From a checkpoint of a small mixture-of-experts model trained on Wikipedia.
Size: 14 layers, width 256, vocabulary 8192.
Training: a variant of Adam for the experts, 469M tokens, 7898 steps.
Below are experts of layer 8 (counted from 0) of a mixture-of-experts language model. Rows are named router (the router's row for the expert), up (a neuron's input weights, with its number), down (a neuron's output weights, with its number) and show model dimensions 0-255. Each number is 200 + 20 x the weight over its row's rms, rounded and kept within 0 to 999.
Before each expert's rows: a language model's description of what the expert responds to; "comes after" lists some tokens at least twice as common just before its tokens as in all text. This comes from a sample of Wikipedia text that the model never trained on. Tokens count by the router's weight.

# expert 37
Digits and number words. Digits inside numbers and years, plus spelled-out numbers, such as seven, eight, twenty, hundred, teen.
comes after: " ", "1", "2", "3", " (", "4"
router,226,220,204,175,193,190,193,212,162,193,211,222,220,176,211,201,208,226,179,219,202,171,199,201,212,195,229,167,179,233,191,195,192,179,226,210,215,201,183,182,161,240,237,170,208,172,192,213,207,213,171,207,175,194,179,220,228,204,233,130,183,183,182,209,201,185,183,187,208,208,203,173,224,193,221,175,207,203,191,229,202,198,216,208,199,174,232,209,193,164,216,205,195,211,202,198,212,194,215,193,214,189,190,179,193,175,238,202,187,183,187,197,193,202,191,163,217,205,244,203,207,171,184,193,213,260,165,218,234,193,187,205,197,178,180,217,191,173,206,180,207,187,189,210,229,194,241,213,196,207,214,206,194,196,199,194,202,196,188,230,184,188,199,190,187,193,234,186,214,189,209,183,155,229,241,206,185,176,201,171,196,207,219,175,219,204,182,203,211,211,186,187,191,192,193,193,203,229,210,235,188,200,190,229,166,176,173,237,191,206,195,207,203,228,201,209,180,206,250,195,232,211,200,177,177,224,211,187,195,183,198,204,198,227,268,163,222,185,200,181,178,222,192,208,239,206,204,179,241,166,207,193,201,214,221,183
up2,178,183,201,212,182,195,209,176,194,237,200,207,219,168,190,198,192,197,191,196,201,236,230,177,164,181,198,182,217,198,194,204,180,212,220,187,189,214,210,191,207,204,211,196,197,228,212,228,194,224,223,228,251,184,178,233,185,208,200,214,192,226,194,203,202,187,197,198,243,178,188,181,228,226,162,204,212,183,191,220,210,170,205,185,184,179,216,201,226,163,202,202,211,186,192,203,203,245,208,218,189,205,165,213,165,212,220,183,210,212,198,158,214,156,210,185,216,178,203,155,216,168,237,263,205,228,202,182,189,204,204,210,207,209,198,183,215,181,193,202,204,188,209,207,206,200,207,203,214,172,182,217,211,187,175,217,243,231,173,193,174,185,183,226,224,188,199,191,207,215,218,210,206,193,211,193,225,192,201,151,180,223,213,179,181,168,190,186,236,215,217,164,195,210,199,224,239,197,176,205,255,192,210,185,194,189,180,189,196,194,197,230,136,208,197,193,170,199,202,215,210,204,199,195,194,209,222,193,172,213,211,215,216,221,240,200,200,177,202,197,208,204,220,163,195,182,194,166,185,215,234,165,206,252,179,202
down2,191,213,180,176,231,208,196,185,201,202,198,189,218,206,204,208,192,191,232,223,201,192,185,191,180,230,181,179,219,221,188,177,219,186,205,184,212,207,230,195,175,175,216,188,218,230,233,218,192,225,221,214,177,194,221,219,193,196,148,232,198,193,168,213,171,195,223,175,168,195,195,146,192,184,191,253,190,216,196,181,227,203,207,157,218,208,208,203,214,217,196,196,223,226,175,215,189,196,202,154,185,214,203,206,218,229,200,216,190,200,171,219,192,202,227,207,214,192,182,195,219,158,200,229,190,198,198,188,188,185,181,213,206,220,200,213,142,198,179,197,187,159,215,202,161,205,227,169,168,189,195,226,219,220,204,200,218,180,231,207,178,199,200,194,217,216,216,153,226,227,220,219,205,186,223,168,207,206,175,204,200,158,192,194,178,213,202,206,206,189,221,222,180,202,215,193,204,233,173,195,192,218,204,198,210,226,207,154,218,222,175,201,172,241,206,200,205,195,217,199,164,181,200,230,196,206,181,185,179,162,192,194,215,186,200,230,208,156,199,250,207,219,210,201,171,190,195,217,187,181,215,193,186,241,193,236
up3,187,195,240,217,204,190,208,175,188,204,202,189,217,161,175,214,253,201,182,199,232,176,204,180,205,171,226,163,212,163,202,212,198,220,216,232,187,179,195,207,184,202,236,187,194,190,210,198,195,192,173,184,216,188,172,190,200,202,198,200,155,231,174,203,179,165,196,194,183,190,208,196,160,183,196,210,223,173,207,202,187,134,189,171,211,220,193,196,220,161,196,236,234,204,170,195,225,235,214,162,187,209,199,173,183,223,219,204,205,207,182,174,195,204,195,201,220,177,185,225,223,165,232,214,197,255,177,190,203,187,192,195,177,191,179,197,194,204,213,177,201,216,200,203,209,211,204,180,211,207,217,200,203,150,205,198,208,224,189,184,210,177,153,197,167,190,207,195,207,219,206,180,235,188,240,211,198,191,187,220,187,193,216,193,184,205,200,194,240,187,204,170,180,204,220,178,194,214,212,202,185,198,205,214,169,242,150,209,172,205,202,182,185,231,175,223,161,177,159,212,199,217,195,206,207,223,209,193,172,195,200,219,226,220,205,190,197,157,195,208,190,184,204,163,195,216,193,186,194,206,235,204,177,216,223,214
down3,192,186,175,214,216,191,178,198,174,223,191,140,213,160,194,226,211,249,192,185,215,198,210,204,168,220,204,185,209,217,195,219,196,217,221,206,202,200,256,215,204,210,170,175,201,209,222,184,194,208,182,195,213,187,243,177,228,214,218,180,207,228,216,199,208,181,212,218,194,175,216,181,233,221,158,206,163,206,207,178,212,198,189,188,179,205,219,187,206,177,213,234,199,211,170,198,199,232,155,199,200,196,224,187,187,187,245,194,179,218,171,228,205,187,180,176,226,219,247,209,179,202,221,228,210,202,209,198,231,176,190,201,200,222,196,187,185,241,179,171,196,206,214,190,196,208,215,198,203,186,186,212,208,197,196,207,197,229,210,208,155,219,223,195,202,177,211,216,199,204,221,202,179,175,225,161,211,154,207,218,177,201,187,229,181,201,192,170,190,210,187,219,231,202,195,203,210,184,176,210,194,219,217,227,186,236,167,176,231,194,192,186,180,184,207,213,225,197,183,209,170,201,237,220,186,191,186,184,207,188,211,232,212,227,194,197,160,223,162,208,192,188,223,198,228,198,208,193,168,203,262,222,210,185,197,183
up4,207,191,191,205,166,195,188,202,180,198,232,219,205,204,201,186,187,209,206,195,186,211,218,194,178,201,206,203,199,230,167,209,208,195,237,208,247,197,217,258,202,206,218,206,201,209,200,204,190,183,195,212,179,184,203,228,208,188,182,207,218,169,173,172,185,195,198,196,195,216,209,184,217,173,202,185,227,201,225,219,184,171,186,208,219,180,186,232,211,208,215,227,190,205,227,188,188,192,177,213,210,214,183,199,174,212,209,182,189,179,224,188,183,240,202,144,208,205,224,186,201,212,200,180,220,187,179,195,195,193,204,189,201,236,219,182,180,203,200,177,186,207,203,203,200,216,198,199,229,198,201,237,206,192,173,191,206,173,196,204,196,205,192,238,252,156,204,211,198,198,187,179,159,203,224,188,218,200,196,230,233,197,212,207,218,226,197,241,174,202,197,202,204,216,207,170,212,222,207,179,220,180,239,186,170,188,228,202,143,199,199,178,203,203,208,196,189,161,247,223,168,150,225,176,182,190,204,225,223,202,210,184,191,205,151,163,192,178,255,238,244,190,179,172,178,210,176,196,210,178,210,215,210,246,209,211
down4,219,188,197,175,221,190,159,198,187,199,204,176,227,189,171,206,204,213,193,168,217,183,232,203,192,180,176,207,199,183,232,184,207,202,213,203,206,177,194,206,166,172,201,233,213,204,203,207,162,147,194,191,200,208,223,185,192,198,203,149,236,209,224,207,196,210,211,188,212,209,224,229,198,220,191,175,169,186,184,244,180,212,186,198,165,182,182,213,246,217,185,185,191,181,184,206,209,234,175,241,205,187,210,174,223,172,199,195,168,189,205,197,221,213,205,178,204,189,217,206,184,241,149,210,214,196,208,207,221,206,159,161,202,223,234,209,210,193,192,216,184,201,199,198,176,175,196,183,220,183,212,245,213,187,218,193,206,208,169,181,214,219,207,212,202,201,219,166,198,170,204,181,208,249,136,183,226,218,220,188,203,193,229,192,190,170,228,205,194,206,194,182,188,210,240,248,220,197,215,217,181,200,210,224,207,227,202,201,184,208,194,210,181,175,214,197,206,171,228,189,219,210,219,176,235,177,180,169,200,181,181,213,199,200,206,221,207,196,154,202,205,200,173,224,207,231,205,190,174,205,181,204,203,215,210,225
up5,188,207,226,210,185,214,197,239,209,221,167,206,233,193,224,176,194,185,182,189,214,203,191,189,198,238,188,165,223,224,198,192,193,199,186,197,159,210,212,243,152,221,230,189,184,228,234,179,141,207,222,178,180,177,202,188,185,197,189,194,179,181,199,244,162,199,199,176,195,193,202,202,203,191,231,193,232,212,195,182,192,196,189,159,197,209,156,240,212,180,192,208,189,175,227,193,228,187,218,216,190,191,217,227,159,220,202,199,214,176,232,193,212,177,204,163,202,191,198,188,187,198,197,202,184,255,196,200,235,199,198,228,173,180,186,202,197,192,237,177,188,210,156,217,180,242,199,173,213,184,192,203,166,180,201,192,216,207,191,203,204,197,175,206,198,217,201,185,225,187,174,207,182,182,233,187,193,200,199,207,221,205,200,218,179,222,190,213,173,215,177,176,169,177,196,174,261,216,217,188,196,201,221,220,230,187,195,223,233,175,195,172,173,195,228,167,187,193,195,231,198,199,184,206,180,203,192,229,225,199,167,195,221,189,169,213,212,206,214,209,203,189,190,184,226,208,220,204,213,184,214,176,190,205,222,209
down5,198,197,203,257,213,203,198,223,211,200,207,219,218,192,156,217,187,204,203,199,193,193,194,176,193,197,178,213,178,219,224,215,225,193,228,207,234,189,208,171,183,226,190,212,181,219,205,183,206,213,177,189,208,200,147,203,220,198,177,204,193,213,206,212,163,207,212,165,188,165,179,217,217,188,216,169,225,220,185,179,228,223,213,213,209,196,203,195,228,216,191,244,181,175,188,225,211,198,231,182,187,203,196,205,186,196,203,241,165,194,222,188,197,207,225,196,204,227,207,211,205,222,221,203,223,198,204,243,196,182,224,227,187,225,175,186,191,209,155,193,215,219,161,208,186,224,202,173,224,189,205,210,172,222,210,215,217,172,186,205,199,182,157,185,195,224,205,131,194,203,205,216,191,163,196,214,187,193,152,176,232,182,198,212,185,216,178,213,181,166,231,223,219,180,171,202,214,216,169,184,202,196,243,216,190,200,206,204,218,199,200,201,198,172,195,207,185,174,185,220,190,209,227,210,188,190,238,200,226,172,160,192,226,189,187,217,216,248,234,173,180,194,173,227,220,219,189,222,229,189,198,207,189,206,219,211
up6,206,220,198,246,188,206,206,225,196,209,234,199,219,209,201,228,202,214,205,182,213,244,209,219,201,216,233,217,186,182,141,190,217,257,242,224,220,235,185,202,173,191,221,194,214,190,207,193,204,195,196,227,167,181,187,249,224,219,208,216,176,188,193,210,215,225,198,211,236,183,200,221,223,198,209,161,187,182,206,203,242,190,174,167,224,194,215,194,244,192,205,231,150,185,201,196,170,181,177,214,197,200,192,217,203,200,160,203,210,237,200,183,177,168,218,198,184,202,195,233,229,213,198,188,214,202,241,179,211,179,211,207,214,185,241,207,189,197,208,204,198,220,173,199,215,185,196,204,220,201,202,171,174,222,154,194,197,202,209,185,181,191,176,222,195,184,192,217,156,225,216,198,172,171,242,199,198,210,197,209,203,224,214,199,175,176,223,208,188,172,229,212,151,196,199,180,206,212,188,216,186,251,200,191,207,205,201,197,221,219,233,200,183,221,193,211,226,221,231,194,198,203,207,220,202,207,204,226,186,159,214,183,201,196,205,188,166,200,213,214,191,187,211,181,220,178,209,213,207,205,231,224,212,199,205,187
down6,231,160,187,222,220,184,212,177,195,239,191,189,209,212,145,184,229,174,189,197,179,235,190,205,193,228,164,211,231,233,201,202,210,200,187,225,201,236,195,214,188,175,183,183,229,192,210,198,148,262,199,192,183,196,206,187,211,203,215,233,215,221,247,211,190,215,216,236,231,207,164,194,184,226,181,210,186,203,207,194,192,178,194,227,211,191,197,201,203,215,184,217,198,198,174,191,213,246,210,223,195,203,201,210,195,228,169,197,184,214,178,218,194,223,164,218,223,214,188,183,199,194,233,175,194,168,179,187,201,223,200,203,200,204,218,193,189,220,232,187,198,198,182,225,187,192,198,206,231,190,170,209,220,186,190,198,184,196,230,197,182,225,198,213,236,221,169,191,207,182,174,188,217,172,205,182,231,186,165,197,215,198,182,169,178,193,240,200,175,223,192,192,202,213,164,217,188,202,213,232,177,184,215,156,220,201,217,196,174,199,224,229,202,186,236,203,226,207,182,199,183,201,169,224,203,205,186,192,193,241,203,196,214,204,205,196,230,192,169,205,216,204,222,181,154,198,220,207,158,196,227,202,171,186,195,181
up7,213,192,167,206,185,209,204,178,197,197,202,202,236,193,177,210,204,204,238,164,229,183,142,213,184,217,183,162,210,170,201,197,181,170,199,182,142,175,209,202,178,201,175,185,218,236,168,220,214,224,162,186,183,180,213,200,222,207,213,205,215,185,203,168,183,191,206,187,176,227,190,205,224,198,239,198,200,198,181,197,189,174,189,158,222,171,221,193,197,199,193,221,235,190,233,184,211,243,194,211,219,230,209,214,203,202,217,196,171,199,221,219,230,159,186,198,206,205,195,177,219,186,205,177,185,214,195,218,210,207,212,207,197,187,224,187,206,193,246,182,215,222,212,195,194,203,203,187,171,223,194,211,190,209,195,179,214,222,160,233,178,212,188,210,197,170,187,195,221,223,177,210,181,237,235,199,195,209,204,209,200,227,235,247,220,231,217,233,192,221,200,201,216,194,251,200,223,201,245,213,225,203,188,198,195,204,208,194,225,179,211,196,194,193,179,203,205,177,210,232,170,207,194,208,176,162,201,174,163,214,191,209,211,217,165,178,232,177,225,209,210,200,205,172,223,174,181,207,199,221,186,197,213,197,168,223
down7,201,200,188,200,200,234,174,222,195,172,197,190,212,177,193,200,209,195,205,161,207,221,201,224,213,179,218,174,211,214,185,204,205,208,183,196,214,199,231,166,225,219,207,145,190,238,199,205,204,195,224,205,191,206,187,173,204,246,201,218,207,178,161,183,202,199,229,220,176,207,154,231,203,230,183,215,208,190,209,180,200,235,215,206,201,200,183,220,193,177,200,161,173,167,185,231,230,212,191,214,219,212,205,179,195,215,180,177,196,228,193,219,176,245,216,216,219,189,213,237,174,223,216,217,227,180,199,190,200,164,203,191,215,188,202,206,212,144,231,188,190,202,182,183,206,197,176,188,210,227,195,217,208,230,209,190,191,190,180,148,198,165,185,197,178,184,212,175,190,220,198,192,194,182,209,211,211,210,175,188,207,184,215,214,186,203,194,201,210,201,224,173,176,210,194,240,180,215,179,190,244,200,206,223,237,190,231,210,195,243,230,158,138,192,180,201,219,230,209,197,200,178,208,170,211,205,202,193,194,200,189,224,234,206,189,234,198,199,205,201,198,190,205,198,205,176,194,198,199,196,148,194,242,191,206,242
up8,194,233,221,191,214,193,223,195,166,209,201,195,194,177,189,161,225,225,188,189,211,217,175,182,195,175,186,167,219,203,161,175,218,193,193,216,203,173,193,203,200,211,160,159,208,197,207,188,184,240,178,139,166,216,188,185,190,206,200,160,204,221,205,219,220,187,185,223,199,216,225,199,199,174,204,183,202,200,193,251,206,200,193,205,173,212,238,214,204,168,174,218,217,210,219,186,197,186,195,187,189,158,194,238,179,178,224,217,200,185,195,209,215,205,204,184,208,200,243,211,201,210,216,218,209,198,187,196,166,189,205,225,162,196,219,220,195,210,229,196,193,192,233,224,177,164,197,215,149,204,234,220,217,177,198,241,213,238,210,193,208,175,207,170,218,199,217,205,219,206,223,215,157,197,241,202,171,182,184,204,212,192,228,179,231,208,171,188,215,203,191,191,210,175,221,210,196,223,168,206,206,141,183,232,181,207,188,186,216,204,222,203,190,206,216,195,212,170,214,182,205,207,215,209,158,223,177,166,204,193,178,232,202,188,179,205,196,188,217,190,217,216,190,178,173,199,211,200,215,162,223,211,189,209,198,182
down8,192,216,210,208,198,203,191,163,180,217,186,196,185,191,207,159,212,203,208,188,197,209,234,216,201,202,171,231,170,210,206,216,203,213,199,253,222,173,216,198,210,191,191,197,223,158,244,182,233,226,203,181,204,192,203,174,175,217,170,193,204,205,237,200,180,193,208,196,238,218,210,242,159,190,185,202,166,194,184,177,217,205,206,221,215,214,196,181,186,227,189,205,192,199,199,230,220,181,254,243,187,192,213,203,199,188,221,192,207,205,187,218,197,224,200,179,211,196,189,232,228,181,220,202,205,196,200,172,213,207,198,212,208,181,203,212,171,222,163,178,217,225,203,247,204,181,207,190,212,182,223,225,184,187,200,196,185,212,219,192,203,180,209,228,239,212,192,222,228,201,225,206,206,197,169,204,233,168,162,208,166,184,186,183,162,227,202,193,203,207,184,220,217,214,200,194,205,226,164,250,244,212,200,159,181,224,181,218,196,190,204,179,224,226,223,174,200,215,179,185,206,224,228,207,167,167,185,198,217,209,182,184,217,181,173,181,182,188,168,204,195,210,209,207,187,192,164,209,172,212,226,213,183,248,206,188
up9,198,220,199,190,168,171,202,208,207,186,211,233,185,189,212,208,208,183,221,207,226,199,180,184,196,220,194,162,220,208,171,215,178,172,184,221,156,181,163,219,198,157,179,222,204,215,173,242,182,204,192,183,186,187,183,216,158,186,176,215,187,210,228,217,199,229,181,206,206,207,206,226,231,172,208,202,203,198,188,176,171,199,202,190,175,196,211,208,222,214,208,185,213,215,212,230,187,201,223,190,210,218,199,211,210,201,222,184,199,193,206,200,186,192,211,201,235,187,193,236,195,211,218,186,158,221,210,209,171,188,192,184,160,168,198,247,242,232,215,191,204,144,182,195,189,219,205,212,199,197,205,220,175,225,200,220,182,196,181,202,159,207,189,159,165,212,198,211,204,178,205,181,203,210,186,161,181,183,178,243,182,179,194,242,214,206,195,244,230,211,200,193,208,201,226,182,203,187,190,201,236,216,240,222,224,197,195,213,248,205,204,228,223,208,200,224,213,182,235,251,177,202,208,202,207,188,217,213,158,186,217,189,179,183,209,216,210,196,219,202,210,199,204,195,228,163,200,205,222,163,205,221,213,187,206,175
down9,200,171,218,237,190,204,223,207,229,163,198,231,233,206,174,247,206,176,158,212,197,228,210,183,215,198,188,217,217,165,164,223,191,200,181,189,176,208,216,218,197,220,220,217,189,209,177,171,180,216,210,217,206,199,201,259,199,174,188,176,184,185,220,164,194,187,172,204,205,208,199,202,224,215,215,198,179,194,220,203,209,193,149,199,230,207,209,197,208,183,195,185,225,234,232,194,197,184,230,217,154,230,228,165,209,232,197,184,226,203,180,205,183,192,184,209,189,178,181,183,200,245,189,186,208,184,215,227,191,185,228,198,212,209,193,169,176,215,186,210,182,212,173,216,212,188,203,188,176,177,208,194,219,213,191,185,169,212,200,205,246,194,199,178,241,191,225,206,205,216,145,219,208,209,228,190,188,186,175,220,197,190,197,216,199,208,182,223,207,207,218,188,190,191,199,217,237,193,182,180,184,189,189,185,196,228,236,190,202,192,199,231,213,214,217,212,202,181,192,202,200,209,240,196,205,217,190,222,192,209,220,168,215,228,217,238,204,199,229,199,192,187,198,181,154,170,202,176,190,168,165,214,207,153,225,188
up10,217,225,222,239,185,186,224,194,197,204,212,210,220,212,197,181,235,212,192,196,208,224,206,204,183,168,205,195,217,186,228,181,175,194,197,218,194,201,204,221,176,218,237,219,179,248,216,196,174,212,229,166,190,233,202,196,192,203,222,190,215,215,188,183,205,216,209,194,242,190,202,210,229,186,227,231,234,201,197,195,196,216,187,149,182,183,187,211,222,193,197,159,206,199,227,217,230,198,188,199,210,182,201,228,194,194,187,168,197,214,190,197,204,191,170,193,211,173,189,206,219,181,193,213,186,220,196,196,188,196,186,222,195,204,188,178,199,183,252,201,207,160,178,225,214,182,210,193,192,176,184,193,220,202,192,201,181,176,194,196,187,210,155,189,191,171,188,188,159,187,205,216,196,197,189,188,196,179,191,200,172,202,224,206,142,227,186,186,207,192,205,216,186,203,226,190,209,159,210,216,261,217,187,201,207,199,156,234,195,197,190,200,228,189,186,195,122,164,204,224,186,197,209,214,207,168,233,198,181,216,182,194,179,185,209,173,221,187,183,245,216,207,225,173,235,185,194,209,229,189,154,176,208,213,218,196
down10,169,166,196,191,220,224,209,179,170,153,188,230,210,178,199,188,196,200,177,226,209,211,226,243,191,236,206,240,197,188,200,170,221,209,209,228,217,230,209,192,173,207,193,198,224,168,236,191,237,186,200,206,222,192,172,217,199,193,226,212,198,218,240,208,209,182,221,180,232,203,177,209,209,160,208,195,204,174,190,212,172,233,224,226,218,207,175,198,238,182,234,188,203,170,206,210,185,210,199,246,175,210,196,195,191,205,181,188,178,170,199,211,188,212,249,186,197,217,197,189,193,178,247,189,214,236,194,211,193,190,179,197,160,181,227,199,209,168,215,160,211,210,225,194,214,216,217,185,214,211,220,155,189,195,229,224,202,174,190,201,196,151,216,219,203,198,169,184,202,197,190,173,231,189,221,222,203,191,214,196,209,211,218,173,212,196,227,223,185,204,191,209,172,196,193,189,206,223,191,210,180,197,206,179,215,174,211,181,185,202,204,166,201,229,160,175,238,202,169,179,228,177,198,203,186,186,210,197,196,178,206,209,208,172,202,223,171,187,199,181,182,216,205,174,222,227,205,187,223,206,171,209,203,190,156,196
up11,202,224,233,192,199,210,180,216,194,214,210,221,216,233,205,216,221,174,199,166,190,171,212,214,214,189,216,208,193,141,197,210,179,179,197,199,217,196,174,195,217,204,193,212,192,225,199,171,203,203,206,199,196,195,191,206,172,203,203,167,212,201,210,216,195,199,228,170,215,167,212,179,206,184,223,251,213,190,181,200,199,210,240,218,197,183,190,155,221,213,169,203,198,235,201,221,218,210,197,183,190,180,202,211,224,152,215,189,195,206,206,216,226,203,206,215,188,234,192,202,193,185,206,227,197,215,194,219,174,152,214,178,203,227,198,205,205,186,191,219,214,204,175,217,221,166,187,216,188,209,187,210,222,233,193,193,205,179,154,194,220,176,214,201,180,243,218,230,153,211,204,206,216,236,239,222,180,202,198,223,180,204,229,188,199,195,199,168,222,248,212,214,214,204,212,170,172,234,206,210,194,209,219,201,183,209,216,205,248,243,179,241,150,211,190,217,213,196,211,202,196,237,198,210,190,162,192,228,225,205,215,210,217,198,248,183,191,228,217,213,184,214,200,214,224,168,220,203,155,194,195,220,191,193,181,202
down11,178,182,210,174,231,188,212,220,168,210,223,194,183,188,192,199,176,210,217,233,206,177,223,213,211,177,215,203,200,231,239,185,217,166,182,210,192,196,204,220,188,174,237,215,165,162,189,186,204,195,205,229,217,210,211,185,205,208,215,173,220,180,197,185,201,228,196,218,179,219,192,184,176,209,198,189,237,195,204,190,208,187,196,165,215,175,193,205,208,192,200,193,188,174,225,231,188,186,185,221,185,182,198,224,182,199,214,187,219,166,194,194,186,204,221,170,175,201,221,200,206,223,160,205,157,176,187,228,238,213,211,203,210,209,209,193,174,199,222,244,197,187,207,188,236,214,210,197,220,209,220,234,167,209,178,224,125,236,189,207,210,210,184,214,213,214,226,196,218,207,195,185,176,199,192,212,175,198,202,204,188,203,186,212,198,176,221,229,224,191,173,194,189,184,195,167,211,191,222,219,198,186,209,177,186,154,178,241,232,182,214,171,211,199,194,171,191,195,217,163,213,197,198,184,194,188,193,176,195,231,182,204,158,202,215,192,200,228,190,200,166,201,155,191,181,197,134,201,192,215,208,160,208,182,213,164
up12,230,205,208,179,182,202,201,217,193,206,233,187,185,204,169,206,171,227,190,225,193,171,189,186,193,183,238,181,172,217,199,168,211,223,198,222,207,174,218,202,169,189,203,198,221,174,192,236,204,155,201,188,179,209,178,235,185,235,207,174,198,203,232,169,221,186,239,217,226,199,218,211,181,201,236,205,181,232,199,195,232,199,197,200,179,155,198,190,180,225,242,204,181,213,188,218,219,184,208,210,202,197,187,210,204,156,232,217,191,193,218,188,196,208,212,171,233,204,245,217,242,174,192,208,182,203,188,219,222,185,173,214,203,168,193,200,215,201,159,180,214,185,179,249,207,219,200,193,206,223,195,185,211,212,206,217,253,217,185,232,222,210,219,214,182,202,227,213,198,149,181,219,169,188,181,168,185,185,187,216,221,215,213,233,223,161,195,210,198,208,177,190,218,202,235,236,196,246,212,236,207,189,186,220,197,186,214,221,171,187,205,207,217,216,218,207,194,192,234,229,192,187,224,203,210,191,186,203,196,226,198,205,204,200,245,203,194,196,202,195,203,221,198,187,213,198,214,214,233,218,208,219,216,196,210,230
down12,194,213,199,230,217,198,172,196,191,205,181,181,209,199,187,173,181,233,215,181,192,193,229,214,209,219,219,227,159,237,233,192,164,207,216,209,216,203,202,183,213,213,228,189,242,197,170,193,215,199,206,214,217,219,187,165,233,215,194,214,180,215,204,200,211,214,198,214,213,201,230,208,242,192,180,223,219,207,213,209,212,192,195,212,242,221,198,199,188,209,172,200,173,210,218,239,199,236,213,209,200,198,239,229,192,236,182,227,218,206,220,232,183,233,196,191,204,214,190,192,215,224,181,232,189,186,196,154,225,190,191,169,218,216,203,184,196,193,205,179,231,211,219,214,204,192,204,223,208,200,212,213,196,238,189,197,205,215,163,218,226,210,233,163,237,188,194,204,226,195,205,195,186,194,186,201,212,225,181,230,206,247,191,197,195,161,173,186,223,197,193,199,204,181,223,210,205,219,202,203,209,228,206,219,216,179,216,155,188,193,255,215,178,200,164,226,236,231,207,191,161,231,214,207,190,184,220,177,216,216,212,186,218,201,181,211,188,159,226,222,197,199,195,205,158,207,205,205,144,234,176,212,193,214,221,199
up13,255,203,182,212,200,228,179,223,163,194,183,228,153,179,202,171,231,204,230,201,203,189,185,131,191,191,238,200,204,202,157,209,195,212,196,209,214,216,212,187,203,191,215,180,198,176,222,177,186,184,225,220,190,226,221,196,195,197,188,176,178,138,201,192,208,181,181,227,190,168,178,195,202,200,200,189,200,193,203,236,229,203,185,204,223,208,244,181,203,214,229,226,154,236,179,238,175,198,205,173,222,212,192,171,198,193,199,192,216,223,214,213,199,203,216,191,178,181,171,187,222,214,196,176,221,182,207,190,220,196,209,192,198,176,243,203,209,209,185,194,215,181,228,183,205,192,204,182,174,169,215,221,214,175,212,220,206,218,185,219,176,226,161,205,243,181,184,203,178,195,211,203,223,238,207,209,191,204,183,158,181,214,198,210,186,189,197,213,203,189,196,189,164,193,207,210,173,214,200,232,214,170,218,200,187,229,210,210,159,179,214,201,233,199,226,203,206,206,208,195,222,204,222,207,200,152,207,208,179,184,197,233,187,175,226,173,171,183,178,196,206,204,196,179,207,207,155,191,191,222,208,217,197,204,200,227
down13,199,178,161,197,229,177,190,196,176,213,203,186,203,191,221,231,224,199,203,199,197,192,184,233,213,175,214,205,220,188,152,197,190,209,179,198,223,228,177,206,167,193,186,206,209,185,212,197,212,223,159,196,168,179,225,196,193,173,228,198,205,187,180,211,217,230,177,192,210,203,171,163,249,220,187,182,191,148,189,195,175,226,216,191,197,186,168,173,197,192,222,187,205,181,176,189,195,192,157,194,182,193,181,169,169,209,163,223,209,204,213,215,184,200,184,194,227,198,168,199,198,211,250,166,198,199,176,208,164,180,205,256,186,171,226,199,209,190,230,215,221,206,181,210,219,200,193,189,192,209,165,162,192,188,232,201,239,197,206,187,197,207,186,186,180,217,198,173,215,222,171,217,186,185,231,160,207,184,217,229,170,168,183,232,187,183,199,187,193,205,203,197,207,190,178,249,174,198,180,186,214,231,193,241,214,200,230,197,207,211,190,207,184,240,190,185,221,208,210,203,167,200,199,218,200,211,194,168,230,210,213,245,224,212,214,203,198,200,173,201,218,181,221,214,168,186,203,211,195,191,215,205,181,186,216,208
up14,201,205,207,201,206,203,197,200,210,180,194,197,193,193,211,178,195,204,212,178,179,181,182,217,199,198,186,167,239,189,152,198,154,145,168,177,209,191,207,185,214,232,217,195,223,198,199,198,217,200,185,195,229,205,224,174,234,192,194,197,205,204,162,206,204,226,216,191,180,252,150,184,199,209,214,222,165,185,218,209,211,216,196,247,210,175,229,195,193,199,199,189,217,185,237,228,221,187,192,208,195,163,201,182,207,177,232,174,216,191,160,206,235,228,229,196,229,213,209,192,191,182,205,176,210,214,213,199,199,179,182,176,182,208,200,187,239,185,205,187,172,182,169,187,186,179,217,189,193,218,191,185,176,216,222,193,189,221,207,194,200,234,182,216,201,205,195,211,195,209,232,192,198,200,195,176,225,197,186,218,212,208,237,212,187,172,148,208,196,205,230,224,160,216,198,188,223,213,214,190,229,188,220,209,198,194,215,231,183,182,157,171,206,183,223,198,156,208,183,208,205,196,199,180,193,159,195,176,146,186,178,224,202,196,202,204,193,171,204,236,173,198,232,187,227,203,212,189,203,200,182,187,262,201,204,181
down14,205,210,230,200,184,216,222,153,206,229,168,189,221,181,186,157,158,185,190,209,222,190,192,233,170,203,213,216,199,195,200,193,180,218,164,209,209,200,237,210,203,212,188,189,234,223,184,188,219,198,197,205,244,226,164,181,165,198,247,200,193,243,183,199,220,227,181,195,180,191,223,223,204,207,179,197,206,204,199,184,197,212,185,190,205,202,215,231,186,191,215,209,187,202,200,196,148,194,201,213,205,221,216,198,168,183,201,209,219,211,215,176,218,194,206,232,233,190,205,185,161,199,171,203,213,186,224,200,217,193,212,225,202,216,209,193,229,218,167,202,184,152,216,221,198,192,191,171,164,204,192,205,180,202,217,191,188,207,189,197,240,201,191,176,209,213,200,199,174,197,180,206,184,199,185,206,217,207,209,206,220,170,219,152,169,195,239,209,225,187,217,203,224,190,173,208,208,201,208,214,238,207,218,214,174,164,238,154,215,195,214,205,206,201,228,217,224,195,200,222,213,231,234,233,190,239,207,199,209,197,208,220,157,226,169,189,224,194,200,253,208,189,217,197,170,203,164,186,219,193,225,183,223,184,198,201